config = dict(
    num_hidden_layers=19,
    hidden_size=128,
    n_experts=128,
    experts_per_token=2,
    d_expert=64,
    d_shared_expert=0,
    hidden_act='clamped_swiglu',
    moe_layers=[0, 1, 2, 3, 4, 5, 6, 7, 8, 9, 10, 11, 12, 13, 14, 15, 16, 17, 18],
    router_score='sigmoid',
    normalize_top_k=False,
    routed_scale=1.0,
    balance_loss=0.000165,
    balance_bias=True,
    n_groups=4,
    groups_per_token=1,
    init_std_router=0.00861,
    lr_router=0.00103,
    num_attention_heads=2,
    num_key_value_heads=2,
    head_dim=64,
    vocab_size=14346,
    norm='layernorm',
    norm_place='pre',
    norm_eps=1e-05,
    positions='rope',
    rope_theta=77300.0,
    rope_fraction=1.0,
    qk_norm=False,
    attn_scale=0.125,
    tie_word_embeddings=False,
    parallel_block=False,
    init='uniform',
    init_std_qkv=0.0199,
    init_std_o=0.0,
    init_std_up=0.0199,
    init_std_down=0.0,
    optimizer='muon_variant',
    learning_rate=0.0123,
    weight_decay=0.013,
    lr_head=0.0089,
    max_grad_norm=2.0,
    warmup_steps=200,
    schedule='wsd',
    decay_fraction=0.772,
    decay_shape='linear',
    final_lr_fraction=0.0,
    batch_tokens=65536,
    max_seq_len=1024,
    doc_mask=True,
    z_loss=0.0001,
    train_tokens=377900000,
    max_steps=5767,
    dataset='wikipedia_en',
)
Below are experts of layer 9 (counted from 0) of a mixture-of-experts language model. Rows are named gate (a neuron's input weights, with its number), up (a neuron's input weights, with its number) and show model dimensions 0-127. Each number is 500 + 50 x the weight over its row's rms, rounded and kept within 0 to 999. Numbers have three digits each.
Before each expert's rows: a language model's description of what the expert responds to. This comes from a sample of Wikipedia text that the model never trained on.

# expert 4
It responds to: Geographic punctuation. Commas, line breaks and parentheses in place descriptions, plus degree signs in coordinates and census words like census, males, According.
gate0:505503467501492531493423467524472469438475445448509504469524503489473473449429468447423602518533543492482514572488490527530434516430513436511594490543560480508483539510484494507463487550569528468520483487415509614450368549613529538518525458514468537588512540585626605537547515392513602515484509531453492550577588576465492511469452541482481511330471465503459424463535481518479452456453
up0:642506465530530524527441544523498397499492549452486512357539533505508471411554545437473535536520563559586525480509506469466493507445449468433577463602559402486397442542483482541513466514603526469525514462501548544457414484579560545571447412494426487527455474530559583548530498437485515559540462485485452543559544485406509483472404585528518511486540503501423522525502476463474455465421

# expert 52
It responds to: Digits in year spans. Digits right after a dash or slash in year ranges and dates, as in 1992–93, 1859–1951, 1994/95.
gate0:643491522518471527460425558454483495471456472437513538477646484493525456431514515565504431408405502496532550483501452467472611495498478423563453535479438605631512534504388532557414512515506497425547450515479535501472570578603496555545442458513583573502543479510529579518492514528510432461536511392505444551529481552488508482511505455495479436457542438480454492492459491495455575457510
up0:562542470590480525439380587500473485477437525417453501450615489528463435389437477596509547478420483486520475490513440528508550560489367522574480594439511557577490511485418560553455539497475478521533407461444533521501506557556481513497459463561484578499513446426540469499531528562494457445546506410520520504447551514515454482503484480574507533554610417500448533507540510440479550518603

# expert 8
It responds to: Relational prepositions. Prepositions and inclusion verbs after a verb or comma, chiefly for, with, including, often in sports careers like played for or as.
gate0:484500540405598478507536452471451407459512548471511487582495499459507584559532467534435473495432414466582435514440662576539468435483567542612536563506526453548483478527530476498500510413511477463548457465541479472479395516442449567519534534486536544433431480487506537523486461581444602440455545482460517488531501497451435511462436518512469501609460464470480540487525448575446525604578
up0:425467504414569512511537462514439409420550477559515475582532467509576567574459489454417482458484445436593532551433544593586470409488553504544486563510503470559526497535571517503524523403465472466525458467501431433516430512441456509468534524471576470530459426433498553586478472534445600480451536497441482483524510506514411571422465520482543572569490460504514530459538462534522512562649

# expert 60
It responds to: Middle English word pieces. Middle or final pieces of ordinary English words after short openings, such as ap in cheap, air in staircase, igh in neighborhood.
gate0:439524574480476513469511490549588471505610544549505460358546518529555470473570489471469472537474564467502463541434500488586476518501482450475536494486534478434569535451554502521596516494489444425563449542518463450563469479462619557589437477506560537569525452554482475574373429513475625469559498575506526547460528493526474469415447477406524491438551414437438526478424479485500557495498
up0:571458560556444483469584547500550463565495478521506449480584519536490449592550561470483502471482500459480470521527502486564439497640524519422491473477454458485509561491547509535526542550499513550481451475464450520503430523478545497477417477444580449556596332543387451501446553481541462474571559515502534499458491418477489470497493519466610526387465486443483627507476597420464458535480

# expert 19
It responds to: Mixed function words. Newlines, commas, the and conjunctions plus first letters of words split into pieces, such as or, and, l-ady, gl-ucose.
gate0:495440456506467512429458505539488395485559532383516480405424603555461511499481585500506519535453570455527561456524468506413465534517533566536395530480447426483575543526545500468534552501536508443509424528474488435459501484573552478524453424480567561580429459450599505481528568494381478518573504492428534530485584470431494493459477441538592528489489566516507477562530429484486582579563
up0:556534417434519544503545453514445524439495422618521579511436527528480552538525557567538539393575552403437459489368383506490585506472526473510460557474573496513497454456623486504505585481549495493565439470516496511478505479490484493505466525527564418510473569493439470480411484556545536548532485542453415528565512537516526469534475564519466441431491510400413513582459435567502512520450

# expert 25
It responds to: Infinitive to, modals. Infinitive to and modal verbs after adjectives or verbs, such as difficult to, meant to, there will be, could, should.
gate0:472563500494433410492517519479466499568437397492444493437526499556421360542604514490521502461603493430487616534375439469487535586493499520413475495507559452624554504530466543537571583505501530485440495534479441562435526503447524480536552546478531523504436488482479538499529561469451537484404565489536520479543551486563497474540567376481540404511546458519543479479483556511475511432504
up0:439542530430428499512400535510494502467456512508397469496535493561393524513621453530442532499521463360458515537429358518517535533497445484419487513494460486497498537447477495498489527595434619522514499561445493563447505518460470498551535522535530613511513426529454541462520539398439546596567508492430551465586536501558492516497505456519548491496555509529572388525490565462569487502530

# expert 54
It responds to: Year final digits. Last digit of a year after its first digits, as in 2019–20, 1978 film, 2026 FIFA World Cup, in sports and filmographies.
gate0:488514575467485499439473444452458541524491610503547510477495502504459554477482459608447492505550468494440480536447527518527411560596465470569469522504525407464467557487517447565407474494526550527434550449540509584497421595537418443472510521499471429495452501494510610600492522444555464563475517513486591566574574519488505510433485491549536508356483613454432417415490503538441487475523
up0:421528544527512524470445499411459552511538575540487480417515511532461536532475521572483605495576480491436498460501515534554497463568524543545478443469549453441508543545559436603453453534518529456484524494554538532448396520516456429492548412473499438467445545513557421550470554392530543597479519547477609507455503585436519438477520541550510549357509584479427421434534423507452534466496

# expert 57
It responds to: Table and title words. Miscellaneous words and digits inside tables, titles and lists, like place names Barcelona, Boston, numbers, the, and, opening parentheses.
gate0:468455549423477444457452494451544577448463405519552503526573495480532504462458520598516519437537603510506549445550459460514541431543490561491460450502526454480551499624375405460508421459526510489529554448513497536533477512491524473553537545512521546514589556523405505462516466552531533498413519523377535458518485427520577604551451457474537374425532491537563461481458451497516609505490
up0:499462527457469465438505600487448520468526432514486497512503489567522484524569444466519489464684556458491499473537554570442438516506476437572526488530520481428583509701460484502505491508591549492489509497416533485516571519434569520546565506427450537541529615507460437457444553546436543459438484497401519497558427514451509450493503414491493557522529478476478513439566452431447474484497

# expert 1
It responds to: Consonant-cluster name pieces. Mid-word pieces ending in consonant clusters inside personal surnames and foreign words, such as -end- in Mahendra, -hn in Kahn, -umb- in Baumbach.
gate0:532408497438533564538498539503524493603430566441500472547508568483566462488464485473453555486411413559575520466439498450501516533500580513526498572520511499519481568421554539510441431567485443460502427482475499485427418443594524584414581503494566461489465430464508518552500558478474580444420501465439525445530535519552544446387438556508526534498498465471523604425604525519538584491436
up0:421573559552459537450615514562542520540468468504421492600542518438533511469511475525447509498566492439515571436475413509415547418500477474511564599537477517526497527478457551522530476514578540459549519578556487469537537466565439515434483434441497507499483449478463520473564487473530480492327574467539453410488589471532581435384464439568428551531518508443528449514489523479546511432540

# expert 3
It responds to: Mid-word foreign name pieces. Interior word pieces of foreign names and Latinate words, like ol in Mussolini, ik in Bolshevik, el, ale, ek endings.
gate0:541464476480557542550499466522459470432445473467475497489455498515560500517541450548509594490535467527557523477530496499508520453519471392479537506554534462439500459453511475508397465555520551467504642471544506545497432552594413522455459517472538512535489493511509533552573541446426486423466420479451541427586463431466575518387592460658608577518390474462492458490558475536539522452542
up0:552435514479541469486538422530449505442490479461478586525525528598557527486514445577502532422596444555557510556463434514548553403498492495521494532494567524463519440476549457428397473459464488420526579477534465548441516512597397444451531500538503512528555539559551518529507515528436476414538344527502534462560472417516544468417621531538592489498416494458451507530547475512495419504504

# expert 10
It responds to: Reporting verbs, narrative. Verbs and words right after a comma, "who" or "that" in news-like narrative, such as accused, quoted, saying, stating.
gate0:557433477445489534514429559470503519576500472417490479495483549485569475600576450419505531471497544557509428399438541413493565478530459439576427454505413458498475463510491556502511372570520485476372568409511407576506523503544524466525541549479556390523478517433472495467514510465538547502523544569525563471537512492581526546580560457478482525439438559505486508500482589519499580576448
up0:511472468502462487499509526527595565597518573521528448507531462487543538549561531479528514467483471563532502410439510423475533519534436521530510443450486456510514493517506434595509547554510462544367530503507518464521536483456478438549593568486540472530549481446554493463484549409511496394508560479523485512391501453646593595558470382473550484426433437471459517418443438527538569451435

# expert 31
It responds to: Plural noun endings. Plural suffixes closing nouns and names, such as -ers in Numbers and Huddersfield, -ents in Incumbents, -ations, -ies.
gate0:557479499455556523456499570477521500465510528511436592496543426519526555548470518504513549470379506514533480460421442575488586533502507476553475533534418439617443501549592500475481623508367435540501519479495420602477414430570451526509440453498474512475553560345511539434509557497482490474567558450458473513527474506545418534493544503552496544511433432471514526494540544401497522489518
up0:519498498527494486474525527480581506567511463528466542498513512506577501609548475551571517479453582545475416453459488533476552574555479454481480510557401448612413530443553500546443550530384468626437524475530405565456503463517471528542429421509457460475483579437546452446443549549422555438549497496413531434535424447504441558472530542491444532527517428479493524500498558453547593433535

# expert 29
It responds to: Table blanks and prepositions. Spaces in empty table cells and infobox fields, and prepositions like in, by, as inside place, credit or species lines.
gate0:591488517413492471511492504482522533514495438468506532452495592609519482445413517419476456415478495417452492587428541563507488548558466499522471528550573495589426501462496477548517423515502626504510378542424504523583582523460544368533491432539563493497500516489553491513471574535392503523526448436496501553529500483518554580415554433483470424520465518512502485522561519558505484445399
up0:578463527467497509522502484420485473519495435451504495445526556611525476426446496390482470494517449397421498543429500567512501566546466520497487519565549442544429517473560475533531466521488644467548376500420511523579580553468571403498521498535539568527485528482598452484547531534373497506549461422456533487515465484512542579391501475531462411525488488575477495542522536537560485475433

# expert 27
It responds to: Institution name words. Words in names of political and sports bodies, like Representatives, Council, Republic, Club, Prix, and USSR, following National, US, or the.
gate3:584561471446457582425454567448477484589514613490504530494477531448401449418460568520460551460528558493418499464403508515491515484557487532450486483569551567480469501472518438560422519478547392514502502503471494437513504582536483541534515485507488401513581471462403466461571475520473509455436439544538486510526582489543593396475556561473482592547541512550536463520537551552590409448459
up3:565544504499445572441464610488482416527486609503493529519519472339463487449506505481462521461498562563476429493477467563536539507563512543500501419506490520484521475454537442643448535537543472435431507531398515469547436537510487561529557522543507435491575441465422455437574410503499506412411460575505528506537529495491590399509529502455527562494527536577495492522461538554556397503508

# expert 21
It responds to: Subject pronouns. Subject pronouns he, she, it, they, often sentence-initial or after as, where, said, followed by was, is, had; also the band.
gate0:530503520567619517561505476440500453564475523527419393410554532471567532552503568495521546453416486505562505599535435486490546492475443558414521518466507519500537557546503375427482487453490535449465525572594478497454487573477490389437480486438499517475566515477471441534531439432512467423490536474570502590626550459506481487572507402547534483499541439493474546470509599507488483469416
up0:529497509515575509552501431496493470547484530520411411406475532495528553494530589441535460522482485483620510593537454511507502457521525535416505527427523591551551483574478383440497505496461530437401464507501485479583507464477560410412492462473499613470535535465484405592518401454542488447518554447504539565613563466525488477498507458471594482527497456513460529471478608520453556439456

# expert 15
It responds to: Country names. Country names and the second word of multiword countries, like China, India, Russia, United Kingdom, Saudi Arabia; also some paragraph line breaks.
gate0:533386531529526516463470484512491468493497507557573539588498585457514422505499484496565416551544575543494479505490417509424477470585497458421450507492564487505558434429584437429495526451421536519593518527498483543527502560559570570589450540438546527458571514610470541481539511481422568484482386444469505534434509493496516527517543492528403483457428498386485466491365480512548517552488
up0:527470552496555470508494478442457571554481589549518478541464488501537433556519533552525437538471541564454505496471477504408545456591442533489456514446507553461520429517614454362473491493434496602512460529476473482459451514582517561515544478498586573471496502609473505500560481455393478597540517503477500547440576446492570473586545391505461488498410498416391462537420545498509561502470

# expert 61
It responds to: Slavic name syllables. Mid-word pieces of Slavic and European place or club names, like ov in Plovdiv and Coventry, iv in Olivier, plus score dashes.
gate0:466530523399474495548450543544544502465543509455344439536520462526629471522521471505529424406519549478439489511534445580563524461519479562511461502430501535541603508467517477559571533456439571515514540601540590519536379403502473519481512526486516487489544483495438559492546512446431546495428536360482491486465519515410578493419586479482490437495548516502524504432533448570532481477534
up0:578508437554570515459618385430527529459516482453547575508549518461506538413567465438491529533447518580514446436506553403451513508505506414574438576519482441525429530525569493444501452587480529544451450463437486515507494513551580488550555497557465498451473532495509527589412517552494435546479380615493478477566500457556446485553434442518451567484440491457531493546479535461470589460530

# expert 33
It responds to: Nordic and Slavic fragments. Word pieces inside Scandinavian, Slavic and Germanic names, such as v in Løvland, ov in Bjelovar, av in København, plus Jr and Sr.
gate0:509557546505462541510539431670400570471622561424501484463456513499597497494522645553547500471511508498511490479518440451463475475527411414516483486528461471456553400522494471551471537548412514452480474416552426503501513548517452544515440565540485597479477480584522382480508557487463535524466496444456556525611468463506500491466530527567443479575495517472569467551453493436479468508476
up0:599519496553503576524535437589441529499609571493515497491437495511549447551548613515604524454504498471515504486521402426425428487505452430546485501553483449437570349450498457497466564519439494454497434435540411516570541544513523520493407558502496553456507475617541390487566530527407556533458516444497513508529443408535465564478500534473498485584499537477507487533487488472542466490475

# expert 13
It responds to: Prepositions after nouns. Prepositions and possessives like with, to, for, by and after, often in titles or after a subject noun: Dancing with, Nowhere to Run.
gate0:553490459518424435480451482601583496501398461543520550494551526503481558535476549484466403397509528397534559443506523523564498485505504455584427411517479484433399442472544492479354597533484452458502485425491455559530543457553550521527527510568570501532480622511499487510512537480489490537445491536504514530412472437596428547562481492415564497538499514453432561489500552503578557539526
up0:465448448456503521480451445551594480471491542462492543591533563559407438470430522497489438486469359429568521428423495591497576497573401500590461489485518597477512458448540473479449549599591509463546507408492432445473516579455523448501533533560571480563505512484449453552488540397538496572471507489508477476430459416530539516618509482472507516510537508494519492524509458554495528554577

# expert 23
It responds to: Mid-word pieces and to. Inner pieces of longer words, such as epit-het, gen-et-ically, magn-et-ization, plus the word to and function words like by and that.
gate0:480567567537498474499560475442516530438594594464504409497537511505433504523516507505544577526410517505444545566520402494517452503518426487516524604438486513474447506517550402500493542511495527494507472582574460506365479562527489485460458549465464444548535548385426535476483491440544444507573445552580441459486463432542426495485574424527559449471591496524574471431537460499616522511568
up0:561488450538556435538576527470529563458522466529532508499492527489492528548520530528470520439470548459497524627508450513513481604479471529518538553460475471489521516443599406555562557471416530525491454517535425470425482571493583468443516477462506358549447528479361531441480529503423436439471445576554409482541441462532461477453573454455487490574516604517456519463504485625566456507466

# expert 26
It responds to: Foreign name syllables. Inner syllables of German, Asian and Indic words and place names, such as Kaohsiung, Sanskrit, Dreissigjährigen, Aktiengesellschaft, plus commas in them.
gate0:503546498569561406484456582419504504524447486489450433492453517626508551562458514492549467474435517443451504503484488491563591534406463423429541492488521517470472536505558494603516471498466549492470592484469436548524531420500435455531447494433442525646488485542411449501558605451495546550499493477384481518530530448512420467505478522619535457501524549501456477509411549533585486568515
up0:491526491518468478444505575415528537483471497543434435460420514639520597568451525444512546463486425396511503510480528499522607550438480488434573452433551525523526475517522503618511515504459465482476584489501410555484571419508431516526470538419473516590480508572468453504517585487444495496505563556360542554457526453498464487532465480504497432493583577464505544467399504572579482497498

# expert 48
It responds to: Foreign name fragments. Later pieces inside proper names and foreign words, such as ur in MacArthur, asc in Damascus, as in Vaivasvata.
gate0:421455601547423489440514496491510612455566511549497525537480556567443567489524381570474483510544497441515459510487480442508443437458537449582504534483519483421487511546556505524565445535472500469465577455441400520510511521478476510543449432447484497547432446494408505585524470511511536505496559445629546527434508508494517465525542502545515512511545612339410461476435541578554519480564
up0:479467475547410449470445439507489485637500459513488450527460601471455492526585601535525567469536547522583481538510544488464535512562604570428520541485584541517495484531441516490479437529592471547492475519462531477595515544478465420508519515487564396458496506549517445551504508590489434510443524451505531574464496481533486497581404486404556538488407490420528390417465447483470489449421

# expert 6
It responds to: Mid-word vowel pieces. Word-internal fragments, often he, hen, che, el, let, after c-ending pieces like ic or ac, as in apartheid, niche, Michelin.
gate0:496529606548425554504458520436455483415505552429523469438510520524496397451446490558596514499477582581541452491451453565455475500443491382525533525547492480477466648537490500545487566541557446529483573409451516457540497553565506527594519484533498541595551503480503507568440429449550484462512556482451520523427447581451425542476474427523604521498519502436569481444434470512513467431492
up0:532515501461502549462512478484439489464512549431381514552453480500554409525505494589562516533453507516542528523398518511531473555613493525563493522610455472513426475512433483562449600544537503511525555440552458568503453489548437574529494496521439482474627565439482400484504483567539505517487475479468517489570434556536524560405518372455459460471526468444470425612492426563439481498446

# expert 43
It responds to: Table cell separators. Pipe separators and periods in wiki tables, especially election results rows like Informal votes, Turnout, party names, sports statistics.
gate0:551504475494530438559404540495525458502549501518571472507426524553506580470473543433582504440445410383577453512460543484595528496481500425489497576467449468511457473506492526515477484503610472531425508472473504488403514596432547494430524502555453442524465556454450500584490490483528483484540525540434474522546388471387540514481644530505461537502577441432559599529544455511518593482502
up0:543449476463482453506422522447526469468480504502509458476405453496470535487442543509536532401470468410607449526518552482587548497530519361511506634505509478485490432510499511483471488430629461564428475435486483475453513622509567515435512526582504493552439573474441491567535470499554522467555542534507471522485397450446535493481641567557489521539478434490514573532572428470472554486531

# expert 56
It responds to: Kind-of-thing nouns. Head nouns naming a type of work or facility after a modifier, such as radio station, television series, horror film, building.
gate3:521343533490516545491486509463562435509488423470401443524454476536564434473493600505464445509549439456620572575569554457569448497490539491548442470527463492517483559480606564431493573473435504514547560531545411551516459450442472540553563474475507461411503493487495477454457493521541618482538512472497537441557557471470513417473422513492567579529547447448540505384526499488470534546523
up3:543376429440499537515518546532567499430460430417432486507445509558521392492512598515468418513532464509595457572605495454553454488481538585525465420522476550548452535415574490476503566511512508506536563559541412526497457511484475611550518461494502408463494526437506436519403474531536565485551540512531493533538547462545531445486360486502551533488570510422510484403544518504492450532472

# expert 46
It responds to: Mid-word stems. Middle stem pieces of long words, especially "ater" in bilateral and equilateral, plus Leg, Lev, Part and Inter.
gate0:464522464462534588465506527505557505532621568588487568597411507554462519424528486497454527484479561478533483536457451576484535444498470580532495458491494532545474465474439608517604535459436368458487563479588525523486556578430487452597546507493460480483541427441476543521499419533508399461488525437493507498435473553508475446551481481452472403615497547495437522420472442501578489499493
up0:505578434382465545505546535413461537429645527539478481513466528549498476432468485516511493506516558486465517499537461517523472520488478459434519487539526558589481497559336590483508507518452511511550498513579645487381431595493464481535603533454429444433471478476500552458467467532534452507568550471451542410447532497514476447453562537486459484627521542568482478466518469514504476505490

# expert 0
It responds to: Organization name heads. Final words of institution, award and team names such as Committee, Association, Award, Order, or an opening parenthesis before an acronym.
gate0:537550485490527627611494526549487504474452474573452521466423532581445464539532528464395412553438475388578591530434494478479508480530505534529528510423491393547436542437547531526464501564470538474425485459422528555466563547547521405473472504451570452493438457516445455581488528463413466505458595461504494583491452513491481550510442496511556485464544507603537540421539495541588523490506
up0:521519393512502602578441498572511420491455489536416514455527482586442465483501536502390453555451503405564592529393605492492531585529496525514499526487528433523511533410483492510447505585426576510497452517426511540465537567596558454512448483462551405397503472522503487541540541445439522543493606471473523542439518546452446517419432473482510476491567509586452525467512490486556551481490

# expert 7
It responds to: Foreign name syllables. Vowel-heavy or accented pieces inside non-English names and technical words, such as Apal-ache-e, Tcha-ik-ovsky, methamp-het-amine, Leverkus-en.
gate0:529466489510559436456538461499512445517549554491545513559501539481457561518386480463401434474463529480517453481427527490446523539446459538532478524441526605542471564444502453505474520531577430539534471471591403417477445580489542441534561468540485554591609569484420523554495536397561520579510490401576432466507446448468486435482609417568483456509583494482521538460533495573477500480510
up0:505473517568540415479502520523552489495574495461485508518507557493472515494377501469430433444460541547483489491474538534457582554459505552512532579448538524565488545485481437487484495514577341486495427476486407415500511561498577471567578485563438596532555553508455452548479494429553535546492488410596457446553472395508430418438556421526526501486585495519471536522481432573470552454574

# expert 58
It responds to: Word-end pieces, punctuation. Middle or final word pieces such as we in tumbleweeds, pe in rope, dom in seldom, plus sentence-ending periods and commas.
gate0:584502497405416518527478402485583571428470632554556461559566476464433580502593527554529448547446435476492615469541501413516508506522552429538499511449520483540482476443479448444520481497495545489514471539455535515544521402493409628511500553379543489508499530512501535498584462372456483487552501444535517436519565479526399446481538437519568468468494471474490551503504534547471530498508
up0:562423498594455528506421496535573612424517562541447452488485501498411613510632475595467516502421457577514509526511507454429484491498447469561534501485549448519459393419427473498505495516526456404534479418468513455492580540509499526543576477558536563566464537514466553522430480400465479491566444480460583540445450494473532457485521496538544546447420440523471577534523437556471550495529

# expert 5
It responds to: Table cell separators. Line breaks and blank spaces in table rows and list entries, such as empty cells, digits opening numbers, closing quotes and parentheses.
gate3:519522545488569452530507584424612525592520614588420500479494465444466426511535495430409541469391520566532506523517503623487565484558513579512492483519479527588455489465538499475564483496531560457361478538566567473479469526434475479532471461492434444461463399504437500535468475477518524576512483535564495508529510409541472454499451555434469448482521487502491523550446540368451529441541
up3:494535514471528444533484576436622518596548631575455524472483444436415459532532528447427525485422467540503488538518497568492552487553509598506487499608467507499430482436576527444531542533528561466357470529546557468497459544439465481542491463504418468465444441534476504522483446456497520553545497533581486549531508439575456467497466563451514516489547512491453539543408552377474525389516

# expert 18
It responds to: Space before numbers. Lone space tokens placed before a number in tables, infoboxes and census or election data, such as area codes or ERA figures.
gate0:485550475588465493511459508393473487562545459565535498479572544464472481575494582586523547413517499543527516531394447394475518558494417467543487568561423538578525548621463408522480509486427482566520483489456469480500513511508417415483514523482445446399545422437480460534410518528510523472479554510568499521532531397552449584517504516479507540507453575454490584470564549418540508427504
up0:421453538547453482463516527462516435588521533650570476516586499378430453560520528545541550403562494513530487559400554434480548557529460518534499535502389541553550566571452402515523513485383446518550483494468548475497487529541448488521488527455495495567458418403493528545490403460548476432513530553473527524530532409484456541517500480471591413527540542536471507501474550442475517446476